Weights of a small mixture-of-experts language model, trained from scratch on English Wikipedia.
Experts: 32 experts in each of 11 layers, 352 squared ReLU neurons an expert.
Training: a variant of Adam for the experts, 1528M tokens.
Below are experts of layer 5 (counted from 0) of a mixture-of-experts language model. Rows are named router (the router's row for the expert) and show model dimensions 336-447. Each number is 128 + 32 x the weight over its row's rms, rounded and kept within 0 to 255. Numbers have three digits each.
Before each expert's rows: "gets" lists some tokens that make up at least twice as much of what it gets as of all text. This comes from a sample of Wikipedia text that the model never trained on. Tokens count by the router's weight.

# expert 10
gets: ".\n\n", "==", "===", " |\n\n", "\n\n", " |\n"
router:107108114143103122102071107128073192135155064117054110065133085153157174065172146107175126206092180112155160139127152112108138142092140068159122138101079080127139128124111133135160096143134123129116156093072114128135115126165118091128105132209143074127117121156106146146131159125098122131116183122103065134145126153146139123130110097130

# expert 15
gets: " the", " time", " a", "ch", "ach", " first"
router:071086117112103159098062094109147187129155090090129062035124165064201155082118130118104110092120079147145136154087176136084133077131118132127156170132138127157116099084163105140076113117122110194113097097102125061112122144129162096162144183129057140110138121110115145113148164145088128045125161067089141116135156117179181206168178101125

# expert 5
gets: "in", "en", "on", "is", "e", "es"
router:086100124113163158075116119154077121088181094134157077088057121107117165110180112095174092133146135118158101181136181132112117149115110135178131179140132104178089167108198109094077125159111175152118151086129098087150176068124136134123086126118127082138099173119146161130132143143053110100107184109094114116105102102104138148107175082136

# expert 21
gets: " was", " is", " are", " were", " by", " as"
router:107180110161109176144162104096122180127113135104148122119094163124129178115155079107124115198105142135164127157106185143100129110077152060167133129127064109101083091109106150142145130116144143183145165082137128083110091019165083175103136143162102087125152104137132104178107145105088110125179174098134108119089115160153147097123154116136

# expert 3
gets: "-", " Al", " al", "\n", " un", " a"
router:123143164168116157087145071066146153145114063131104062118141131143148148073187167116097127167103171159145152097092173132104168122099186068107079123124042114115161142062118134139107172178114134170148171082079117105107146100126095140117147173178130097157078095169083089090127137125130072122171208092133124179119163126175107091160121129176

# expert 19
gets: " |", "\n", "-", " (", ";", " |\n"
router:096141142191137100073140069124123178143166120122099095110157088168162177117158112117162120136075174139168158184105164115135167086069122102125146141101062099153079149080101141147067157153168181180121137092084091075097160112163103156094090080172097100107077066152144143120118118132116125086142205105112149132073112168159137093100148127126

# expert 26
gets: ":", " |", ";", ",", " of", " /"
router:111085161155094082104135105132111143130147126140067132102160126135176170113134087125126162192084157115094143150146174121150130089140125062122118137159078119136125101037167082137098156183133134220139150082140081096102153112128123178157129185188174094095156103106125142152085092162104110067108201162087126110150151147096132076186157120153

# expert 24
gets: "19", "20", "18", "10", "17", "15"
router:071138130178181106099092098132106143106111098126064089098117090152132130045153147116131142133094199134156187176122185131129144085114141108158068154144071125147091177082148145123118160138139189192108141093073103090139086133175138123117100178177097082101138086105128128120096142123116111078139165109114104121097109189095131084136118117160

# expert 0
gets: ",", " and", " \"", " but", ".", " ("
router:108089119207095099093106083096085166117152068116094084106137138126185199052152121110153138144102119095164128115110152131086210100126091076173146138136095088131081153086143113117141119161140190163124138103090116086114118081145100151116113156195125128122130122119131095120148128154104122080163170159088063086109117122118115134149180096120

# expert 6
gets: ")", " ", "\n\n", " d", " s", " D"
router:139098160145104103084122131127120146142123113109054126022124110196153190087159127067221197185083157138102111149162194115132112099110163121129138161140079139163145138087186110125074119174149141166129165078082052098124106096121088112151089149147133139139152101136133109156116138142040097142160175141087069076092101136072143103140154114133

# expert 2
gets: " ", "\n", " |", "-", " |\n", " de"
router:067141103136098111131113110129092130114146109085089146089130113146160201042155150158191156123062153160160145151096184137090113140113108112100122131139120120106160150135119098135134118155128134143132176128100072070086086101118052143101069178200118121091112092160100125158175171133104164157105186142126133150101120084084118144142131098132

# expert 25
gets: " ", " (", "–", " −", " +", " $"
router:090122109142165105116103100158115117130142123078054067098145158137176191065153146085121144148136154125187180174113172144124140085104079062129144159087101063153105141069153145170141084118133191154087163122110082071137094078134089165099112144172141097104122094122113155164160145072109133109119187103102122100160107091105129120127113091159

# expert 23
gets: " in", " at", " to", " from", " of", " on"
router:074095124206114112074124059120089168148179096097117071117154152153207179097133111122099115129144181144142129153155143115149154094121113095117069158161098077122091111128145090124081122163092154157133172137144073116079085146123178123131081155132152105086150114158100127126138169134110107155111171098117093133133154131077120140119118114122

# expert 30
gets: ".", "|", ".\n\n", "-", ".\n", " St"
router:156147161161115125078087061110116200132137118100099080009143108125197140131184147123142131171100218114173190111159153116131190142117122033135134167082040070118151119045100129133122111123093174160087155086077112096111135150163085180104121135161132085119087130121135109172123152148067116052085188153103079131114132190143151091153126089142

# expert 29
gets: " W", " P", " F", " J", " M", " L"
router:085120151163160108051107092094116132162127096117066119092117087137125141109181112084172139182106187101137127137123201080071169081128131057141140166122112109135125164118157131114081171142111149168138111174115106138141087142145115126126066142136125148116140071141103116116178160124120136090155179159131095129142117193155088159140179051135

# expert 20
gets: "\"", " (", " \"", " released", " —;", " album"
router:118119093159182098120106085103140182179114050098058077083134143145169150137186168088149086170127142141178196125144180160119160122087088143173091135133136093147118148074097147161105102133126147113099098096056097108109107099171119144122092162170102104079157066151059122115122170119061121051092162103106090085119143122062128092098196129109

# expert 28
gets: " the", " Party", " a", " The", " to", "'s"
router:124140119204138173066122105114123119139162110133071113121115155137180160123155116098108159142089208075153168118147171105136140127121147123129124176125117104130117112121139116116113139091174124194152170160154101067116130113171120111099093125149148139079127087122058096155153164120079128092121168129105159105132118197116177095146134076165

# expert 16
gets: "-", "\n", "=", "|", " |", " |\n"
router:106115114143112103127115085097085175135152061094052093088122098178179172115160133107133154196061194116194135178112160133120167096095114104163130131098049081148118129139135099169084146187110133179085136102143117078075109121119113079124108186201162145127139141159143113157112160136073151118107152157070077137100107154162147080141149130159

# expert 17
gets: " of", " King", " General", " Minister", " President", " University"
router:080142148162122153099125144156118137130132100133156058106069081136159207102150119084162124156107203080163139168125174070172128133125090117167146175157107101125075145098173103073149170176144178180118166107153136091079074140148154129090062162154137059120106136076131153137178149154083131112114195115108146092161156163107176069155128116182

# expert 1
gets: " The", " the", " part", "The", " It", " it"
router:066102110166147107113055111165180177153150088120123038041108128098136140102109125087154152118100124108142101146170155111141129141128116104138105134150094120166087178125165112150133157158108167167154136098125114096108068102138135079104069145125110115118133147114068129128136124094095147116153154119094152084133130198135153107159186143138